Below are experts of layer 8 (counted from 0) of a mixture-of-experts language model. Rows are named router (the router's row for the expert), up (a neuron's input weights, with its number), down (a neuron's output weights, with its number) and show model dimensions 0-255. Each number is 128 + 32 x the weight over its row's rms, rounded and kept within 0 to 255.
Before each expert's rows: "comes before" lists some tokens at least twice as common just after its tokens as in all text; "comes after" lists some tokens at least twice as common just before its tokens as in all text. This comes from a sample of Wikipedia text that the model never trained on. Tokens count by the router's weight.

# expert 55
comes before: "-", "| ", "|", "- ", ":", "  -"
comes after: "\n", " |", ")", "| ", " |  |", "-"
router [128 108 156 144 123 175 165  61  91 150 112  94 103  91 100 108 125 201  88 193  92 118 142 159 150 101 108 124 127 125 141 183 122 175 152  84 101 146 134 127 100 105 109 167 127 102 140  78 135  99 153 128 114 129 192 170 135 119 101  99 122 175  53  71  48  70 130  73  54 127  99 131 102 111 170 110 104 102 107 119 181 161 147 123  89 209 185  50 102 120 119 208 145 186 186 159 129 118  60 114 133 148 163 137 130 120  90 116 176 158 147 166 155 128 133 101  97 106 154 126 124  88 176 139 171 118 110 138 111 131 117 157 120 106 110 146 104 166 135  67  80 141 138 136 117 178 155  95 127 131 133 136 114 107 148 150 111 120  66 156 130 113  78 125 142 162 153  40 128 122 130 111 145  90 103 159 153 156  95 148  93 146 108 131  86 147 182  99 131  82 122 118 162  99 147 146 133 125 129  88 123 173 132 146  97 107 146 114 142 139 117  97 130 132 132 130 123  95 200 137 169 111  91 153 103 143 130 137 118 139 128 115 139 142 150  92 151 103 113  95  95 201 138 226 102 149 181 144 108 152  71 148 147 146  53 176]
up0 [188 130 135 111 148  86  87 136  92 118 122 108 113  79  78 103 167 168 112 126  95  84 148 214  86 109 136 122 131 125 156 162  99 138 142 146  77  68 131 155 177  73 133 130  69 122 108  64 138 158 123  87  85  79 115 174 126 135 128 174 145 149  89 123 113  96  97 109 121 129 105 106 184 114  99 114 129 154 149 129 117  67 146  94 118 172 163 142  70 129 132 154 117 144 183 169 135 118  76 132 162 145 118  89 176 117  99 148 139 108 139 118 142 147  82 114 149  96 178 126 108 124 132 107 185 123 181 136 165 114  98 150  86  95 125 154 117 107 127 111  85  91 141 127  96 117 154 132 144 121 101  94 116 205  99 106 132  77 132 122 177  98 107 104 121 103 154  78 156  64 120 132 139  77  65 121 128 130 150 107 130 130  66 114  98 142 171 168 151 129 158 106 124  38 130  97 151  81 130  85 182 182 160 157 134  87 120 134  66 115 162 153 129 199 194 124 120 188 162 143 117 149  72  95 116 185 136 156 170 149  99  79 142 135  77 132 142 138 169  99  91 121 132 195 126  49 185 136 174 144 137  94 158 119 156 155]
down0 [139 128 128 115 134  94  91 143 127  70 152 159  88 102 151 140 180 133 126  92 107 152 118 138 152 152  95  99  95 105 126 129 113  73 185  69 114 153 140 134 207 139  56 141 147 120 105 115  67 130 194 202 135 139 160 172 149  90 201 107 165 121  83 183 141 144  91 113 119 122 153 139 144 141 191 167 118  49 145 145  91 105 157 153 174 132 110 131 173 140  70  89 102 120 126 137 103 188 118 135 136 127 114 152 130  59 107 131 135 109  68 113 122 114 118 159 119 137  88 156  49 133 111 140  83  99 169 129 106  71 143 123 105  64 128  92 107 112 145 128 109 107 111 141 198 175 122 131 169 156  57 114 184 176 139 146 120  95 128 171 151 114 115 104  71 144 141 126 150 170 171 113 145 126  97 103 170 161 182 132 147 157 122 123 130 146 120 193 119 134 166 164 152 123 100 175 159 111 152 174 111 140 129 155 160 155 102 183 168 187 171 112  87 188 122 118 199 147 140 102 153 100 114 155 156 181 105 154 137 134  84  86 146 112 127 122  99 131  75 132 206  87 155 169 112 136 126 128 105 143  88 104 185 152 139 129]
up1 [159 160 120 160 119 106 141  95 116 128  94 103 137  99 130 170 111 162 129 104 168 142 125 104 130 120 179 106 151 186 131 219 136 164 162  94 136 177 134 106 120 133 111 166 161 107 111 122 121 194 131  87 107  90 152 151 132 150 130  79 118 189 134  55  59 108 204 123 128 158 112 175 104 142 151 103 155 122  56  62 161 121 140  95 161 173  91  89  84 131 152 153 132 108 188 146  93 149 131 139  98 137 139 196 154  86 145 123 113  89 120 184 169 143 150 114 105 222 143 104 164 119 164 155  76 139 151 142 129 140 136 104 151 124  84 122 102 132 125  49 111 124 146 144  90 133 176 115 128 109 148 148 137 112 160  62 140  87 136 149 153 136  42 100  96  93 172 169 151 121 112 204 112  81 107 185 165 130 123 144 160 154 121  77  34 116 145 130 126 131 161 132 171 141 155 122 145 144 108 120 146 140 123  62 169 110 149 154 125 146 149 114 107 148 138 165  80 146 162 125  84 153  58 127 129 165  85 177 113  55 114 109 135 115 189 105  96 108 137  61 140 151 130 180 114  93 134 160 132 158 116 139 146 129 118 141]
down1 [ 98 139 124 131 142 112 154 125  81 173 109 171 111 102 137 175 178 135 124 133  87 148 115 176 120 177 178 160 150  82  85 122 133 132 112  96 160 122  83 195 152 147 157 134 163 189 133 131 151 144 129 135 159 137  89 163 113 157 176 130 101 117 131 149  50 162  78 121 114 143  94 104 124 108 128 117 133  93 109 110 169  75 152 127 133 181  84 145 131  95 200 157 114 112 157 120 116  89 197 117  77 111 163 146 132  89 162 150 115 133  63 135  77  94 107  98 106 173 105  74 205 124 116 113 166 158  95 181 130 136 124 107 137 131 159 116 193  92 175 135 178 112 140 144 111 103 137 152 130 156 112 141 146 132 161 144 164 155 159 134  96 160 189 135 104 139 137 155  44 135 201 147  68 164  63 142 137 131 107 102 171 104 148 154 169 135 152 160 172 160 109 110 105 150  99  94 177 134 137 100 136 124 119  53  85 125 116 138 140 100  64 183  41 148  79 151 139 105 135 159 153 189  73 105 194 151 126 145 130  83 144 146 116 141 115 120 167 120 149  96 110 139 178 164 112 106 128 117  56  99 104 104  64 103 138 123]
up2 [117  89 190 116 149 117 107  96 147 163  92  95 168  89  92  66  97 139 140 122 124 193 164 126 121 160 131 166 167 116 148 105 170 102 140 109 176 131 141 175 141 122 111 109 122 165 166  38 154  66 101  83  86 158 112 108 177 164 131  76 129 161 146 100 217 107 136 141 102 133 140 162 102 134 189 102 156 145 159  90 167 147 167 128 139 102 131 113 119 149 130 202 139 168 148 190 143 151  85  81 159 111  93 138 114 127 136 165 140  99 165 145 148  81  86 140  55 128 120  98 157 165 162 137 214  74 125  85 113  96 152 119 105 157 161 170 101  78 198  71  99 160 132 161 157  90 167  84 136 142 146  86 193 142 150 123  52 121 153 169 106  79  94  89  39 144 164  97 127 109 169 101 100 159 142 124 117 140 111 132 119 142  61 180 104 173 146 112 137  97 141  87 116 138 127 125 174 124  90 119 135 134 114 120 129  74 177 105 161  81 126  93 120 162 129 187  76 140 108 121 137 126  91 141 107 138 110 144 143  97 124 142 155 171 134 117  96 109 172 149 142 116 120 142 108  97  97  90 120 158 132 113 142 100 105 150]
down2 [129 187 107 119  98 125 155 124  88 100 128 143 154 142 104 166 157 152 132 176 131 111 147 156 133 191 143  63 115 103 123 122 111 169 132 110 107  83 139 114 133 144 110 120  43 123  80 149 140 115 113 124 112 160 128 115 158 165 128  85 141  96 144  87 188 148 152 120 185 151 153  96 179 153 121 138  90 180 130 162 129 127 178  68 184  88 120  64 133 121 163 127 101 117 121 104 145 149 158 107 111  65  88 194  94 212 118 168 164  85 129  97 139  93 136 102 140 132  96  88 138 153 145 120 149 103  81 146 131 110 141 116  79 151 155 106 162  61  97 166 132 164 125  78 171 130  99 104 158  95 120 136 148 131 141  74 168 112 100  55 121  97 121 150 121  95 160 116 145 109  85 103 146 131  89 179 138 127 114 130  72 154  90  88 177 153 147 192 129 122 141 175 166 107  90 108 134 192 151 118 189 163 136  86 154 159  99 109 152 108 130 134 154 118 162 148 120  95 135 122  79 135 150 204 158 141 144 108 169 226  89 116 130 131  91 122 153  75 148 176 108 162  93  67 147 172 135 113 123  74  63 137 149 122  59  86]
up3 [104 138 129 117 134  92 134 107  99  50 148 115  91 156 109 141 119 164 113 160 124 135  92 126  93  61 120 116 143 113  77 156 113  94 154 137 118  74 100  91 120  92 136 121 123 120 136 121 140 119 105  83 148 111 108 164 110 185  93  89 162 139  89 102 146 105 176 144 137 103 154 121 109  93 112 150 185  93  85 127 152 168 201 113 109 166 136 170 105 178 115 173 162 122 190 209 105  81 140 113 119 157 202 111  82 140 156  80 139 165 136 149 158 165 183 137  73  73 138 125 189  81 154 162 116 117 129 176 151 150 128 130 126  91 135 128 174 112  90  57 179 134 156 145 149 169 112 148 111 136 105 143 109 151 176 136 101 108  93 113 104 122 165  98 141 119 145  76 177 157  79 135 102 133 117 172 150 113 170 124  71 164 117  94  94 104 171 101 122  98 154 121 101 116 164 140 102 134 136 121 120  62 128 141 139  81 112 108  76 111  78  88 172 161  99 130  83  63 181 119 127 150  93 154 159 176 193 178 129 120 156 179 150 142 188 157 194 138 119 123 153 170 152 167 185 152 172 163  69 158 109 161 119 118 186 136]
down3 [160 149 139 166 135 192  77 184  56  50 109 113 113 133  72  73 107 130 143 184 162 120 136 127 121 152 115 160 136 153  94 120  84 105 114 160 147 113 127  56 112 105 129 154 144  99  93 116 115 140 165  73  98  97  98  80 123 126  63 131 135  89 107 135 176 209 119 187 151  64 109 188  96 121 157 150 112 164 132 174 122 167 172 120 107  98  78 137 101 130 136 127 108  99 140 129 106  90 129  95 127 193 184 139  98 115 131 143 122  90 116 146  96 149 150 123 144 113 133  60  89 144  98 108 124 108 114 163 130 117 136 159 179 129 130 125 104 179 162 136 111 130  84  99  76 132 185 134 117 154  92  65 177 149  65 114 100 147 114 149 162 145 118 110  56  61 119 174 121  95 121 158 157  94 143 124 139 148  81 190 114  38 147 119  75  76  72 109 151 186 166 143 155 170 155 129  84 145 102 111 124 128 160 117 174 134 151 159  58  63  90 116 125 138 134 133 108 147 170  88 165 111 139  74 177 113 133 134 153 116 142 154 137  95 132 121 151 117 125 151  88 167 126 138 151 133 186 146 104 107 127 126 101 142 171 167]
up4 [158 140  89 119 131 172 191 113 151 133 100 200  84  83 182 106 131 158 100 133 164 137  75 132 140 109 107 150 145 127  87 147  71 142 160 154 108 139 184 143 119 153 128 157 182 171 117 153 146 139 106  85 121 194 118 133 109 163 156  98 136  91  66 126 138 105 102 144 109 205 124 173 110 132 149 148 158  69  80 133 123 170  68 133 106 162 177  79 120 124 118 167 162 186 118  83 124 118  94 140 108  82 120 133 115 134 120 144 161 117 175 161 118 120 156 136 120 150 103 146 188 128 144 103 105 110  80  88  96 148 140 102 142 105 168 126 144 130 163 135  55  91  98 134 137 125 134 109 177  95 150 109 114 132 167  86 168 131 127  71 106  95 100  64 138 157 109  23  97 117  92  76 155 113 130 146 146 134 125 127 124  62 189 172 140 163 149 100 152 115 145 132 143 109  72 113 131 115  88 147  99 111  98  94 125 157 137 175 145 147 161  66 125 149 110 133 109 172 122 187 162 144  76  78  78 132 153  99  63 107 104  99 126 102 124 133 104 118 155 125 116 147 224 112 184 102 203 142 167 184 154 125 164  77 147 118]
down4 [150 102 149 125  92  57 134 105 181 168 153 163 179 120 155 152 159  86 128 110 112 101  64 117 182 112  70  76 119 131 169 130 113  84 113  74 185  95 119 158 110 152  94 137 162 127 122 151 178 152 135 113 127 115 118 163 161 163 132 117 120 126 140 110 188 130 115 155  99 126 143 106 124 146 138 130 105 118  98 122 131 116 151 128  74 183 123 143 147 140 109 107  86  97 125 149 143 151 114 150  81  85 113 163 129 130 123 156  88 214 136 127 121 103 136 133 122 132 111 178  95 111 157 150 110 100 135  85 173 142  85 149  91 172 177 139 114 106 170 131 101 135 132  82 158 113 201 149 116 142 123 112  98  65 155 132 125 122  27  84 109 135 114 181 103 108 155 147 176 122 106 140 125 101 126 217 111 163 106 124 131 144  98  84 121 187 159 171 125 123 220 161 143  90 119  78 142  63 195 179 163  90 174 154 163 105 154 198 170 100 140 117 151 134 129  91 126 138 132  62 133 193 140 164  84 169 144 103  72 102 128  83 154 149 136  95  67  78 131 135  63  93 172 132 113 146 124 156 144 158 145  66 155 114 134 126]
up5 [ 47 136 159  74 146 113 145  87  66  81 168 148  87 151 180 149 115 140  57 152  71 104 169 175 184 112 142  90 114 145 164 103 175 105 142  86 118  81 128 102 152 123 125 140 121 128 129 135  84 161 111  65 212 129 171 154 113 137 101 143 121 152 166 164 106 100 135 105 106  95 135 145 132  83 140  77 112 147 131 134 150 214 115 108 162 118 102 132 129 156 102 132 160 177 127 177  83 139 139  86 148 163 113 120 116 173  80 120  89  95 116 119 109 137 130 110 192 149 123 183 144 122 148 136 122 145 183 116  70 134  81  66 157 121 150 152  96 114  96 121 130 126 143 105  85 103 107 108 129 139  44  94 127  66 160  72 139  99  93 123 134 113 130 154 103 130 181  69 140 178 128 103 152 109 107  99 139 120 136 160 170 103 110 143 102 124 112 106 134 148 137 120 157 136 141 163 110 108  92 151 146 127 128 161 180 126 158  97  45 189 146 146 109  85 129 155 122 110 112 104 159 131  62  23 144 151 123 176  51 136 130 130 138 172 127 162 113 116 140  93 156 134 157  98 118 145 128  98  85 197  72 179 158 123 116 172]
down5 [140 184 115 193 153 156 100 101  86 116 119 128  93 106 132 160 109 175 108 132 110 154  99 122 153 111 105 151 221 173 137  89 110  94 119 163 107 173 107  82 172  63 154  90 161  97 120 107 155 144 145 116 137  99 164 116 119 166 129 155 114  80  97 119 135  79 110  96  83 137 137 111 110 109  83 231 177 169 153  99 108 110 140 121 191  92 129  76 146 130 104 152 112 100 131 135 107 101 133  56 145 102 145 138 107 151 102 137 121 174 158 149 189 100 177  95  84 158 182 163 148 138 103 107 111 121 112  82 146 111  93 165 110 125 184 142 171 151  83 147 128 142  95 125  96 118 107 133 124  73  94 146  93 130 128 147  76 100 197 128 126 166 127  84 190  91 176 131 135 107 162 148 134 114 170 100 149 122 172 137  40 176 135  65 143 168 128 126  59 100  73 120 164 137 116 157 113  68 116 117 119 150 185 145 121 138 131  91 149 202  97 119 140 135 106 108 101 102 177  84 117 168  86 133  72 165 106 136 145 174 103 153 145  91 129 135 164 130 122 112 132 156 115 113 184 104  79 194 154 131 118 180 125 100 129 169]
up6 [146 179 104 122 180 138 169  63 160  99 142 131 105 107 126 158 142 109 147  98 135 132 129 131 113  71 118 155 127 110 134 124 153 151 167 171 118  89  92 123 146 113 171 129  73  86 132  94  82 142 160 106 125  61 163 105 200 116 114 126 119 131 130 110 126 139 118  72 108  87 164 132  97 118 159  98 135 180  74 103 102 116 131 166 114 180 145 114 117 138 174 132 181 111 158  92  62 123  73  54 104  79  65  54 118 147  90 160 122 193 106 147 126 136 130 170  91 123  93 134 129 112  81 128 173 169 130 168 130  24  83 189 125 183 101 155 131 106  96 112 157 183 116 118 123 116 105 107 133 218 172 142 140 137 171 168 111 123 180 174  78 130 145 139 106 172 131 101 165 100 121  77 107 133 134 154 115 138  81 113 108  81 150 131 112 129 152 125 141 101 147 139 105 104 146 131  93 188 134 123 179 183 170 112 149 147 141 146 136  61  87 150 110 160 107 135 144 104  96 137 113 187 131 109 113 125  78 101 104 135 147 126 133 151 164 140 151 112 153  91 104 137  95 243 121  90 109  96 150 130  92 116 144  58 160 134]
down6 [137 173  96 136 140 109 119 120 140  96  96 141 178 167 178 146  68 121 169 116 168 152 124 131 138 106  99 154 115  88 150 207 130 112 100 178 171 141 141  89 139 134 127 151 116 127 116 111 179 137 196 112 131 101 131  57  93 217  59  69 148 133 144 104 105 104 152 114 130 104 114 126  88 103 153 143 128 126 131 117 127 115 116 172 129 175 175  51 167 129 113 115 114 116 118  71  79  88 112  73 141  77 153  65 118 122 160 110 119 125 112 146 172 153 165 112 125  63 173 154 100 160 120 127 141 138  78 125 135 171 104 151 154 100 132 136 148 129 160 104  81 189  67 129 125 163 127 133 136 187 126 112 120 153 154 147 125 125 145  93 117 137  96 186  82 161 145 174 103 127  98 110  74 112 182 141 181 136 170 110 100  66 171  61 131  96 111 119 128  96 121 121  96  99 100 137 126  82  73 107 146  73 145  87  77  58 111 125 112 154 113 107  95 154  95  69 138 158  96 133 141 156 147 136  95  79 151 114 119  86 191  68 141 137 135 198 168  65 103 163 130 168  76 119 112 178  71  85 139 132 109 138 110 118 110 138]
up7 [ 79 129 155 204 135 160 210  99 114 143 142 116 185 144 102 116  95  76 121 172 149 145 118 117 112 123 147 110 176 120 197 128 126  84 108 105 132 130 106 126 158 114 181 127 130 174  89 162 179 147 159 103 170  85 121 144 138  96 153 108 160 160 202 158  67 109 127 123 104 130 109 125 138 109  92 143 151 163 124 103 182 119 160 130  54 103  63 167 108  69 101 103 110 141  82 117 159 147 104 176 162 177 149 126 182 126 104 151 114 129  81  74 140 121 126 112 117  54 138 113  61  79 184 111 126 174 119 163  69  98 218 101 162 133  65 141 116 135 107  73 115 189 149 139 127  97 152 134 133 174  75 154 128 143 130 119 109 137  80 114 149 129 115 166 127 130 167 129 107 119 115 127 128  39 140 101 107 210 117 138  76 116  89 100 115 129 153 100 145  74 133 170 113 146  98 137 122 109 129 102  96 141  81 179 170 112 117 104  96 181 109 151 116 149 137 171 101 116 145 138 131 115 118 141 101 103 152 104 161  75 150 114 100 121 165  59 119 182 156 155 100 158  81 104 101 123 113 136  83  97 138 139 189  92 108 124]
down7 [182 191 153 143  49 148 106 111 107 151 152 149 181 144 215 142 150  84 148 178  97  71 142 118  89 143 118 119 155 153  61 128 152 121 163 111 103  99 150 132 123 129  76 133 162 184 174  99 124  82 130  94  95 196 138 168 158  86 120  79  72 117  98  96  77 155 121  87 169 159 109 135  95  89 148  68 121 146 120  87  93 133 124  94 122 155 160  88 169 131  93 100 128 177  73 126 153 135  91  61 142  97  71  94  90 125 101 120  98 113  99 131 178  74 149 117 112 123 141 133 123 106 133 104 131 122 103 102  95 134 129 142 121  67  90 171  99 114  84  75 219 133 105 165  61 143 146 125 131 161 111 139 156 118 103 130  62  72 116 199  92 132 138  96 146 135 106 114 157 161 103 155 155  99  86 113 147 136 103 155 115  84 140 174 152 181  90 155  95  98  91 118  76 145 124 137  80 138 159 160 124 151 150 142 147  83 100 131 125 188 100 110 101 115 118 136 128  71 151 140 164 150 138 162 131 144 124 113 142 138  92 149 134 144 148 157  70 141 205  99 171 129 168 110 152 116 159 129 157  84 172 110 137 171 141  74]
up8 [ 92 134 137 166 111 126 162 130 123 131  99 174 136 133  88  83 111 171  54  92  99 101  91 109 120  46 126 106 176 106 182 155 149 127 192  75 125 118 163 115 110 135 111  67 121  68 140 157 162 167 144 190 115 175 124 154 115 118 182 128 125 127  93 142 130 138  91 166  58 139 130 184 133 146 151 182 145 124 167 167 160 125 173 138 198  99 145 128 104 138 118 153 137 131  91 113 139 161 116 139 130 100 167 102 185  84  83 108 150 125 108 197 128 119  76 120 200 105 129 119 136 109 121 157 137 142  93 114 152 175 111 187  78  70 143 106 109 160 105 135 154 192 160 125 139 103  93 158  49 148 141 125 126 144 189  90 140  82 170 153 133 131  50 142 109 202 126 139 129 143 153 103 141 133  94  96 164 134 129 130  90 151  87  92 144 153 117 169 118 100 167 163  97 147 124 175 115 133 126 127 117 102 129 141 143  94  99 160 123 110 129 131 155 153 169 124  93 148 185 148 136 130 112 186 108  98 143 151 118 130 113 203 185 126 114 151 131 100 112 129  83 137 123 124  90 191 205  76 106 122 112 200  77 160  75  81]
down8 [ 84 161 125 150 181 168 123 125  91 106 144 172  87 163  88 101  79 119 203 148 103 123 139 103 178 120 115 175 111 158 132 139 172 167  95  98 116 126 194 191 142 127 124  63 174 193 129 130 135 129 103  75 110  81 163 145  99 139  75 157  82  97 143 117 148 130  89 151 134 148 189  88 116 169 125 148 137 158 121 153 122 117 125 154 151 156 145 110  62 168 104 142 154  84  73 171 101 123 117 101 141 163  82  89 111 112 180 156 173 134 132  86 158 102 126 101 153 107 100  87 108 113 125  90 117  92 112 143 119 148  97 112 203 114 113 115 147 150 129 164 108  85 161 149 146  92 113 134  81 177 135 149 148 164  62  65 119 159 165 148  75 103 137 102 167 121 150 186 110 110 140 137 126  64 118  62 125 178 129 133  96 130 108  89  95 106 153 118  86 112 174  91 103 155 128 102 109 118  86 130 139 194 154 128 134 129 166 116 103 144 144  70  99 168 154 131 126 178 101 165 182 154 213 107  90  67  88 168  95 143 103 141 160 160 127 135 112 151 143 159 140  77 106  79 148 184 114 130 123 109 160 186  54 137 112 110]
up9 [111 123 101 195 104 119 137  74 111 116 128 123 135 114  95 185 114 136 125 159 159  93 187  58 135  86 110 104 151 132 152 122 139 171 126 148 154 153  74  89  89 135 148 167 180 141 106 130 106  76  85 159 102 109 151 159 145 142 163 170 102  66 129 142 117 131 199 184 132 107 111 121 116 113 176 147 132 121  94 125 163 166 142 117  73 128 156 189 130 153 127 143 140 117 135 141 122 103 168  91 100 123 156  97 167 190 160 151 153 134 131 153 122 108  96 175 160 154 118 116 191 112 149 118 197 105 200  92 184 154 118 123 136 187  82 112 134 157 114 130 123 169  26 121 145 149 166 154 118 163 146 221 125  92 116 198 119 107 193 102 118  84 108  77 135 139 108 119 173 141 100 134  69 153 142 114 141 148 143 199  97 150  44 123  78 169 125 110 127 106 142 144 138 107 113 140  84  87 113 123 106 169 102 114 112 115  83  78 124  96 129 195  76  94 102 127 124 130 131 105  90  81 125 223  97 177 162 101 160 115 115 118 127  83 145 149 117 165 106 106 109 117 103 109  94 131 103 105 167 116 122  88 113 124 162 163]
down9 [173 152 141 137 190 120 119 100 120  84 107 142 136  87 161 216 133 173 145 120 127 112 181  92 167 117 123 114 174 152 128  87  85 112  75 164 196  90 119 104 125 177 109  71 133 159 104  94 129 160 100  86 127 125 118 121  98 106 105 129 130 155 148 160 125 111 103 140 124 124 153 116  87 100 140 174 109 141 125  91  96  97  85 209  67 159 120 121 129 131 122  75 157  80 152 167 118 130 103 122 107 165  97 121 105 137  92 193  89 101 122 178 124 153 129 116 160 166 119 102 169 106 175 190  99 127 188 121 140 123 129 176 118 124 117  96 125 144  85 138 139 150 105 137 151 125  67 102 133  96 148  97  78  80 177 160 178 170 151 111 140 120  91  89  79 113 122 148 123 141  88 139 137 221  83 107 105 125  86 126 173 205 142 130 132 112 129  93 151 166 204  62 101 158 173 121  93 103 135 145 113 141  89 169 155 115 131 154 154 108 133  65 148  76 145  91 138  95 165 150 149 150 133 128 182 120 115 112  80 113 116 172 105 152  59 182 142 137 161 141  89 152 103  77 144 148  55  68 182  97 142 107 129  96 132 105]
up10 [ 83 159 122 128 150 135 126  84 121 168  88 178  99 107 112 106 140 120 107 156 180 131 104 150 174 132 182 133 149 107 109 119 136 149 195 121 149 133 174 105  69 186 185 124 164 129  99 135 122  80 166 143 110 162 136 167 129 124  77  63 128 124 145 121 138 128 198 166 115 117 122 155  86 189 136 154 111  82 113 115 166 149 124 123 126  89 148  86 149 105 111 130 159 157 111  90 151 165 112 136 145 125 160 124 102 148 112  81 211 179  98 167  90 165 113 136 109 104 149 121 149 141 157 132 198 131 138  81 135 167 141 157 141 123  85 123 184 111 157 153  67 153 197 121 162 172 109 114  74 148 104  88 121 119 157 154 111 138  91  96 153  73  45 162 122 171 215  67 162 187 130  91 177  96 104 111 170 132  97 147  88 149  93 143 101 122 123 126  99 149 154 143 168 115 117 132 110 158 116  84 159 127 158 159 120 149 131  64 155 110 149 191 128 112  83 127 116 135 131  94 135  91 134 101 157 182 106  88 134 132  61  94 156 110 123 193 126 166 110 180  45 100 182 110 171 158 145 143 104 106 167 106 172 158 140 114]
down10 [109  83 181 120 184 149 141 142 129 108 156  92 104  93 145 128 141 167 120 176 120 106 135 136 106 121  69 133 127 157 157 115 167 160 110 129 132 136  88 141 160 133 148 141 108 121 176 142  67 143 126  91 158 174 158 133 172 162  86  99 140 144 122 149 154  94 153 115 191 116 130  78 154 104  89  98 124 104 141  73  89 135 162 187 111 161 122 137 133 137 135 107 126 126 116 170  63 165 209  73 124  86 136  96 111 124 105 105 183 137 166 117 194  99  79 130 112 212 135 172 138 197  92 144 146  78 151 136 136 141 112  93  73 101 195 131  96 101 143 102 108 129 127 132 121 121 107 142 131 138 159 117 213 179 168 143 159 132 112 166 195 143 120 138 110  51 126  81 192 180 140 141 156 118 136  74 125 142 161 126 155 155  79 144 131 126 160 101  94  90 116 149 207 110 144 129 118 115  86 197 117  87 140 120 121 137 158 181 119 132 131 170 150 129 148  57 116 152 138 140 131 142 159 187 129 109  95  77 169 154  94 163 168 115 162 160 125 123 102 120 125 113 168 153 102  66 146 115  47 162 110 123  54 110 186 122]
up11 [155  83 105 137 135 148 168  39 124 110 142 133 140 105 140  88 115 168 116 134  75 150 127 192 105 125  52 121 118 119 135 114 111 174 142 152 144 122 141 119  92 119 156 107 133 125 125 117 219 163 104 115 140 175  95 120 187 131  97  90 144 163 131 149 110 176 116 128 117 155  92  29 105  79 124  83 146  69 164 136 134 119  92  95  79 140 134 121 134  70  87 161 116 215 163 125 152 110 130 121 159 121 174 155 113 132 126 103 136 163 137 126  76  71 205  69 116 113 162 116 124  87 153 169 136 104 142 164 164 130 176 124 137 124 206 149 123 114 103  86 149 124 100 141  94  87 149 119 184  90 122 104 186 131 131 105 159 159 102 164 126 151 133 110 118 154  74 113 128  98 115 127  52 104 139 155  74 136  94 103  91 169  57 127  78  76 115 100 188 140 112 123 121 133 124 180 132 108 151 142  56  88 129 177 130 100 129 121 171  96 119 136 181 116 157 175 176 144 127 181 153 114 119  89  74 130 144 120 148 145 125 120  74 116 135 146 148 159  91 126 142 180 132  90 103 112 177  98 102  92 123 152 161 204 109 149]
down11 [115 146  98 134 104  83 129  67 133  96 117 149 161 136 173 105  82 104 139 132 190  72 109 125  92 136 131 117 156 118 166 184 103 132  59 129 120 135  87  93 130 134 139 134  95 122 108 103 142 133  99 146 126 110 112  92 161 121 165 134 129 102 134 117 149 145 123 161 110  83 131 159 129 168 116 122 148 112 128 126 180  90 113  98  69 104 107 120 185 207 132 108 176 114 112 164 116 139 174 177 151 108 137 116 153 131 168 143 122 126  80 120  89 144  78 160 112 133 191  81 118 132 158  73 195 187  79 133 121 134  93 130 129 153 154 125  49 128 125 121 187  86 103  99 217  53  91 130  40  99 183  86  89 137 139 125 146 151 130 110  99 142  92 158 135  97 141 156  70 146 157  74 156 121 117 113 163  72 117 109 177  52 195 187 191 121 185  60 132 134 108 101 133 154  99 164  97 115 117 143  92  58 167 150  89 148 199 116 151 133 120 136 109 124 103 115 126 149 140  87 147 142 124 150 124 161 128  97 137  89 106 118 165 165 143 141 173 102 123  89 125  77 182  73 164 152 170 122 145 123 122 124 162 120 104 157]
up12 [161 166 140 146  70 113  78  78 124 141  93 126 102 106 155 125 187 111 175  75 105 130  80 144 146  94 163  90 146 122 135 157 125 199 173 114 102 115 181 106 144  90 116 112 170  44 156 131 127 102 128 156  98 135 119 158 155  93 146 155 166 145  95 140 142  78  99 182  73 168 103 128 165 135 151  76 101 138  78 136  83  58 141 136  90 172 207 128 140 142 165 140 174 143 160 153  69 157 118 130 144  89 134 140 148  62  66 193 107  94 115 163  95 115 116 129  87 170 140 155 146 183  78 132 103 163 121 126 110 147 112 116  79 104 135 140 125 139 122  82 116 129 158 139 101  94 102 134 122 163 200 146  88 101 163 119 131 129  66 147 121 142 171 167 167  89 125 125 125 149 117 157 144 138  85 143 212 126 161 168 122 137 147 122 144 102 146 148 137 167 160 161 182 153 174 110 201 144  62  96 132 133 178 132 101 124 169 153 122 177 138 168 123 125 129 123 117 116 172 164 152 120 146 103 112 182  97 143  87  64 123  91 120 121 150 170 131 115 143 125 160 153 210 117 160 145 180 125 152 180 122 123 134 137  53 108]
down12 [118 124 125 145 139 139 141  87 153 128 123 134  75 135 106 106 136  93 161 119 153  62 108 161 160 130 130 164  90 127 187 130  97 149 150 150  90 126 148 180 136 149 129 148 152  63 166 160 154 115 142  91 112 141 161 143  88 107 100 130 105 146  82 127 122  93 115 138 157 105  61 101 139 172 120  94 160  91  80 146 122 118 122 131 162  73 187 143 108 181 174 113 186 122 149  90 129 140 126 172 131 111 122 121  77 130 101 132  98  56 112 115 142 101 121 133  93 125 139  93 185  90  87 152 133 133 147 121 109  73 135  80 108  64 155 169 123 137 128 176 145 140 164  91 201 146 166 150 139  30 183 158  94 139 135 193  85 161 203 173 145 113  79 137 155  93 132 144  95 135 103  84 114 108 121 163 182  57 133 134 109 121 116 119 156 117 146  93 127 149  90 109 130 157  60 164 123 163 117 125 106 150 133  63 131 115 135 114 101  99 107 153 117  54 183 103 118  86 161 161 202  74 138 138 118 103 140 154 100 162 126  69  89  18 105 139 141 131 129 122 143 153 190  99 176 135 151 109 150 146 162 139 160 156 102 180]